From a checkpoint of a small mixture-of-experts model trained on Wikipedia.
Experts: 64 experts in each of 4 layers, a softmax router.
Training: a variant of Muon for the experts, 446M tokens, 3399 steps.
Below are experts of layer 2 (counted from 0) of a mixture-of-experts language model. Rows are named router (the router's row for the expert), gate (a neuron's input weights, with its number), up (a neuron's input weights, with its number) and show model dimensions 0-127. Each number is 50 + 10 x the weight over its row's rms, rounded and kept within 0 to 99.
After each expert's rows: "mostly gets" lists some tokens that are sent to it at least half of the time. This comes from a sample of Wikipedia text that the model never trained on.

# expert 37
router:58 40 41 62 54 67 64 47 40 36 62 48 45 58 37 36 68 49 43 37 55 44 54 61 39 37 62 61 47 51 61 62 56 46 54 61 38 57 42 60 42 44 60 55 37 37 42 42 47 63 47 37 67 60 64 55 44 44 59 37 39 39 57 47 40 38 57 32 37 43 38 65 55 40 65 60 36 39 68 61 45 60 44 55 63 52 57 58 40 44 61 38 64 62 38 47 37 41 62 53 48 52 61 51 47 65 69 47 52 60 44 65 58 51 41 63 31 61 45 59 64 58 58 43 51 44 48 54
gate0:43 55 33 57 49 48 45 55 48 42 31 56 43 41 52 48 50 46 19 47 53 55 55 45 33 45 58 36 61 39 60 39 55 33 59 56 51 53 52 49 58 60 53 59 42 30 57 54 50 48 39 48 37 46 63 67 39 60 41 48 34 65 59 48 39 55 53 49 42 58 69 56 63 59 48 60 45 67 61 60 44 57 43 46 52 32 46 58 31 51 44 28 52 53 35 31 48 45 58 57 33 43 58 58 52 59 51 69 57 45 52 45 37 61 56 65 62 55 57 54 51 49 78 44 55 45 61 38
up0:58 49 78 36 46 48 60 57 52 54 54 45 41 52 53 62 58 54 53 37 57 33 56 50 61 44 59 46 38 57 47 55 44 43 44 56 58 52 44 51 65 63 39 62 42 44 56 53 54 44 45 50 69 46 48 55 39 47 57 63 30 50 53 64 54 54 55 28 47 68 43 57 54 56 62 36 58 40 73 64 37 47 69 53 63 44 45 60 38 61 30 34 60 54 56 41 40 49 33 37 31 38 59 41 37 50 54 40 58 62 66 55 47 45 56 51 53 32 68 47 47 63 70 50 53 55 60 44
mostly gets: " Ja", " All", " $", " Jack", " home", " Mount"

# expert 40
router:49 50 48 50 53 44 54 65 46 44 51 62 39 67 37 47 51 52 33 39 60 53 49 46 48 61 53 63 66 49 51 50 64 37 52 49 48 55 29 47 52 45 48 60 23 46 48 50 46 65 36 50 31 54 66 69 38 42 51 41 38 30 51 40 32 45 52 25 48 55 44 67 46 49 37 56 44 55 66 48 38 50 54 58 52 51 41 69 32 36 42 45 57 43 46 46 47 49 47 41 61 43 51 72 44 61 59 50 49 52 62 54 52 47 42 63 62 73 51 44 61 65 70 46 54 50 32 60
gate8:27 56 52 58 31 44 60 53 72 51 29 55 36 68 62 41 52 33 56 54 51 70 60 54 49 45 48 39 48 53 57 47 50 71 50 42 47 64 51 56 68 53 59 34 63 59 38 51 72 53 33 52 76 35 47 42 49 33 34 51 52 52 52 56 76 34 57 52 54 52 55 39 50 56 42 41 55 49 49 68 45 36 47 55 47 55 52 41 46 55 38 46 55 41 53 61 48 53 44 62 53 56 64 47 51 44 44 58 54 57 44 57 59 50 45 37 41 42 36 40 56 53 58 61 33 61 38 54
up8:47 58 63 48 63 60 51 38 59 52 52 49 38 44 48 52 49 29 24 42 69 47 47 62 60 54 40 56 59 51 51 52 32 49 58 51 55 59 68 51 45 45 57 53 61 33 36 55 45 44 45 49 29 55 54 57 39 60 40 37 69 68 67 49 39 55 29 57 52 57 51 63 63 43 45 58 66 52 45 56 64 42 55 62 49 47 39 51 39 52 45 73 48 46 41 63 21 57 50 41 57 43 64 47 49 50 42 50 51 66 65 37 38 53 49 50 56 55 37 41 74 39 51 46 53 50 52 50
mostly gets: ",", " and", "),", " that", " or", " but"

# expert 22
router:60 40 54 58 44 61 61 46 36 49 56 54 42 58 41 43 64 44 39 45 57 46 53 49 36 37 60 45 64 58 54 67 64 35 57 51 43 56 46 58 32 34 66 54 37 42 31 38 46 55 41 48 74 59 61 59 34 49 57 34 53 41 55 37 36 33 57 45 42 30 28 62 51 41 60 61 53 42 63 59 48 57 43 59 53 63 63 52 50 41 51 45 51 64 43 42 59 45 63 63 54 66 62 68 62 63 55 49 62 60 46 65 60 62 44 52 41 54 38 55 50 50 49 42 51 34 43 48
gate0:63 42 45 46 45 24 54 50 48 42 52 44 56 57 58 51 68 54 45 39 47 41 50 37 41 35 62 53 70 53 57 67 58 58 63 40 45 35 51 32 52 39 69 45 51 56 50 66 44 36 55 53 42 55 40 41 41 57 44 54 61 40 46 52 52 46 43 36 23 53 42 38 38 59 40 71 47 54 62 50 37 40 40 61 72 55 37 45 51 45 49 38 42 54 51 59 58 51 55 61 51 39 66 57 73 33 49 45 55 42 38 56 51 55 34 49 51 52 34 43 51 38 50 58 57 28 53 54
up0:57 49 50 59 54 51 42 50 50 40 47 44 45 54 39 57 62 60 49 39 57 50 51 37 57 45 57 52 61 30 59 50 49 47 52 53 61 49 27 56 35 60 46 52 66 63 44 51 30 63 50 34 57 40 38 64 41 55 40 45 45 35 49 38 41 71 59 50 46 65 45 36 43 54 40 62 46 45 58 63 63 55 37 54 60 47 50 34 63 48 39 46 47 69 67 65 65 50 42 80 51 69 44 50 55 44 71 58 45 56 39 32 56 43 58 44 54 53 50 48 62 42 62 47 39 65 34 58
mostly gets: "_", "J", " term", " law", " critic", " where"

# expert 20
router:58 38 54 53 54 64 70 47 44 47 57 50 34 65 35 36 64 49 40 39 61 47 62 57 45 38 63 44 60 55 48 61 53 36 59 56 38 57 41 58 37 40 56 60 45 51 36 37 45 58 42 40 64 53 61 55 52 35 52 37 46 38 63 42 34 37 58 34 39 36 38 63 51 45 56 52 40 38 60 61 54 57 42 63 56 64 62 55 49 39 62 45 59 66 47 42 59 38 64 65 58 70 59 52 52 69 64 39 50 54 40 55 54 58 45 64 36 64 43 63 58 54 58 46 57 37 38 49
gate4:40 40 28 33 62 53 59 56 58 68 70 51 42 74 58 53 43 68 50 36 57 67 43 46 52 58 67 43 50 61 50 45 32 49 41 68 53 58 51 52 58 45 40 50 50 58 51 49 46 68 46 61 59 48 48 57 51 51 42 43 53 51 46 44 53 53 48 44 55 61 54 40 54 50 44 48 35 37 73 67 57 61 46 59 29 55 68 58 53 30 52 51 45 44 39 40 46 36 47 26 68 53 60 56 50 71 53 57 53 61 56 31 59 53 46 60 58 63 49 61 39 51 59 47 40 46 49 59
up4:50 47 70 59 56 62 48 37 38 64 63 44 46 38 68 41 43 53 48 56 33 50 61 57 60 53 35 67 47 51 55 64 42 56 54 46 48 49 42 46 34 55 53 64 61 49 40 41 43 45 27 50 51 52 63 52 34 34 52 43 60 39 47 53 42 49 50 41 54 42 41 62 48 47 50 54 58 47 68 53 40 39 47 49 43 50 52 49 47 64 47 49 65 36 67 39 61 53 70 67 41 58 40 48 36 46 44 41 56 51 57 53 53 36 72 60 50 70 36 44 56 35 33 54 46 39 21 59
mostly gets: " La", " state", " El", " Time", " Jan", " vote"

# expert 21
router:67 44 53 54 57 56 64 54 38 48 55 43 29 54 39 46 58 46 37 46 60 39 61 73 47 49 58 40 58 56 64 59 56 41 46 53 44 60 35 57 53 34 54 65 38 40 38 38 43 61 30 42 71 62 56 56 50 35 64 36 49 41 55 35 42 46 57 39 44 39 31 62 52 39 60 63 46 40 61 53 53 54 47 60 59 57 58 55 39 50 56 44 62 45 46 36 56 34 65 64 52 59 48 65 60 63 54 35 55 61 46 61 55 54 43 54 33 63 34 66 60 48 56 37 55 44 45 48
gate1:65 42 54 44 54 65 59 60 42 49 54 49 64 49 44 46 34 61 35 40 32 58 40 35 43 61 77 25 53 42 54 61 43 58 52 51 45 62 46 55 59 52 50 41 33 50 52 32 42 42 53 40 56 50 39 61 70 49 61 67 61 40 36 50 40 51 58 48 40 53 49 48 40 66 29 58 40 46 61 54 56 71 57 55 70 43 45 43 42 49 61 43 61 56 42 43 50 45 41 64 52 50 54 40 52 58 44 55 44 59 61 54 43 36 46 57 55 43 37 64 46 33 34 69 50 61 54 59
up1:58 48 65 49 55 66 50 69 36 58 48 51 43 42 48 61 35 63 58 43 43 41 40 49 61 58 34 53 79 46 54 49 51 41 50 52 57 41 55 49 77 66 46 68 42 55 43 61 37 40 53 54 36 50 46 50 43 65 53 28 56 67 54 51 46 51 57 50 62 29 52 59 39 49 69 41 48 54 57 51 43 51 41 56 55 55 69 40 48 51 41 54 56 44 48 63 40 38 47 42 53 51 57 36 53 64 71 47 41 21 53 53 46 43 50 61 60 63 59 44 41 53 43 60 42 65 56 37
mostly gets: " same", " out", "cent", " in", "cy", " said"

# expert 24
router:46 42 42 59 56 66 56 42 47 52 45 72 59 57 48 35 56 21 38 56 59 47 71 62 47 43 62 47 52 54 57 54 78 47 53 48 56 49 45 46 66 48 57 68 53 48 54 41 41 53 62 40 33 51 47 55 55 53 49 53 61 55 58 44 43 43 54 50 54 51 71 47 51 26 63 57 43 38 54 57 61 51 45 45 47 70 73 53 47 46 35 36 58 40 44 43 49 52 53 32 64 54 62 53 48 38 48 35 48 55 56 73 53 43 62 55 41 69 43 63 51 60 40 50 74 57 50 46
gate7:54 61 67 50 45 57 43 42 49 51 55 36 45 35 58 46 46 51 42 42 49 54 32 32 56 56 26 35 32 55 48 57 57 60 37 62 37 52 54 46 31 51 55 42 43 55 46 73 41 36 44 54 38 54 50 58 64 40 51 51 58 56 58 37 69 50 47 68 61 63 36 58 54 54 28 58 31 50 69 60 39 52 40 48 61 59 42 48 65 50 30 24 46 54 52 46 51 46 34 50 50 37 50 52 45 37 51 54 45 51 48 54 55 50 50 40 39 42 53 47 50 63 34 59 43 52 27 54
up7:49 50 46 44 76 59 65 55 58 50 35 44 39 39 44 37 34 51 32 59 65 60 52 38 39 49 63 50 66 58 56 56 56 67 43 46 58 50 50 52 70 59 48 47 50 50 45 50 45 52 41 38 50 43 57 53 59 61 53 41 63 39 36 61 44 34 51 59 48 37 51 58 30 42 41 56 42 45 31 50 61 52 59 56 73 46 50 70 42 45 38 51 44 54 33 50 72 46 38 45 36 49 29 70 37 49 44 65 69 50 45 53 54 54 64 36 56 46 40 48 57 40 42 48 45 47 40 55
mostly gets: "mon", "ex", "mp", "ron", "rop", "amp"

# expert 48
router:56 44 45 55 53 58 63 59 42 44 54 45 38 59 39 43 61 35 46 45 63 39 65 58 34 42 50 54 77 53 57 64 60 32 61 60 44 66 37 57 49 38 60 59 38 51 35 44 42 59 46 41 63 56 63 54 41 50 60 45 41 43 52 38 37 48 52 50 32 34 45 59 63 29 59 57 36 38 68 55 46 59 30 60 53 59 61 60 45 38 57 41 59 66 38 38 54 44 55 67 46 58 55 58 63 59 58 40 45 56 43 57 59 59 43 64 41 58 39 60 57 50 58 41 57 37 46 47
gate1:52 59 42 46 51 43 53 40 47 31 45 40 64 60 41 52 58 48 53 57 59 29 41 42 39 65 55 51 51 40 55 60 59 31 59 62 61 57 53 54 47 55 54 45 46 27 45 62 57 42 41 55 50 47 54 62 42 53 59 33 65 52 69 45 31 51 62 42 43 52 37 51 61 47 55 55 27 52 53 42 56 60 42 51 45 48 58 43 65 51 48 63 58 59 28 55 67 48 38 32 41 56 51 59 53 53 60 27 55 49 46 52 62 59 56 42 51 25 44 40 56 56 77 55 27 51 57 45
up1:53 32 41 48 46 48 40 57 55 49 65 52 57 48 60 52 34 51 42 45 42 41 62 27 55 57 60 61 43 50 59 42 46 54 45 57 57 54 42 60 65 50 50 36 66 45 58 64 47 52 51 28 36 39 32 32 45 42 44 54 37 54 34 55 43 58 79 49 39 55 43 49 37 60 63 56 47 52 51 55 42 39 51 42 60 53 45 57 20 25 64 44 64 41 49 34 50 46 53 63 41 67 53 47 58 59 51 48 48 48 31 49 45 49 67 57 54 53 30 42 49 43 53 59 48 66 46 47
mostly gets: " 30", "20", " Bra", " 28", " since", " while"

# expert 63
router:63 37 49 55 59 54 65 68 45 40 48 43 38 62 37 39 59 50 36 44 55 41 61 48 49 38 54 55 55 63 48 70 59 42 58 56 30 56 39 58 43 40 60 59 31 36 36 39 43 51 43 38 74 60 62 52 46 41 61 42 59 36 58 32 43 42 55 44 38 42 44 60 61 36 58 61 40 42 67 55 37 48 38 61 52 63 54 52 54 42 53 51 52 48 41 36 72 44 64 69 56 59 66 60 50 64 55 39 55 54 54 57 63 50 40 56 39 55 46 56 45 45 61 33 42 41 43 55
gate2:38 34 44 48 53 28 46 48 46 33 52 53 53 55 24 38 39 46 39 51 38 66 62 60 54 56 54 44 46 56 59 63 55 56 59 42 44 47 58 59 42 53 43 75 40 55 31 44 49 53 49 53 45 68 58 34 52 52 62 36 51 41 60 52 57 52 39 42 41 42 59 40 68 62 55 51 49 57 48 67 49 39 58 42 50 64 41 49 51 36 52 60 63 34 26 76 49 65 49 62 46 51 53 52 46 57 43 35 69 62 66 52 51 56 37 38 40 60 52 34 44 54 51 44 50 57 41 51
up2:56 39 39 59 37 43 54 43 73 39 50 52 49 48 35 53 57 59 65 37 48 42 62 46 41 44 32 48 46 31 49 57 41 58 56 56 58 53 62 38 53 41 56 58 29 42 47 58 55 45 60 40 49 45 48 55 47 33 60 53 52 48 50 49 69 62 27 54 54 69 54 31 75 33 48 46 47 49 47 55 53 33 40 47 36 63 68 42 51 56 51 28 56 47 66 54 54 58 50 50 48 56 47 29 50 64 60 54 51 36 31 70 41 53 57 49 43 45 37 48 37 49 33 51 51 41 60 53
mostly gets: " Val", " claim", " pass", " control", " sub", " Indian"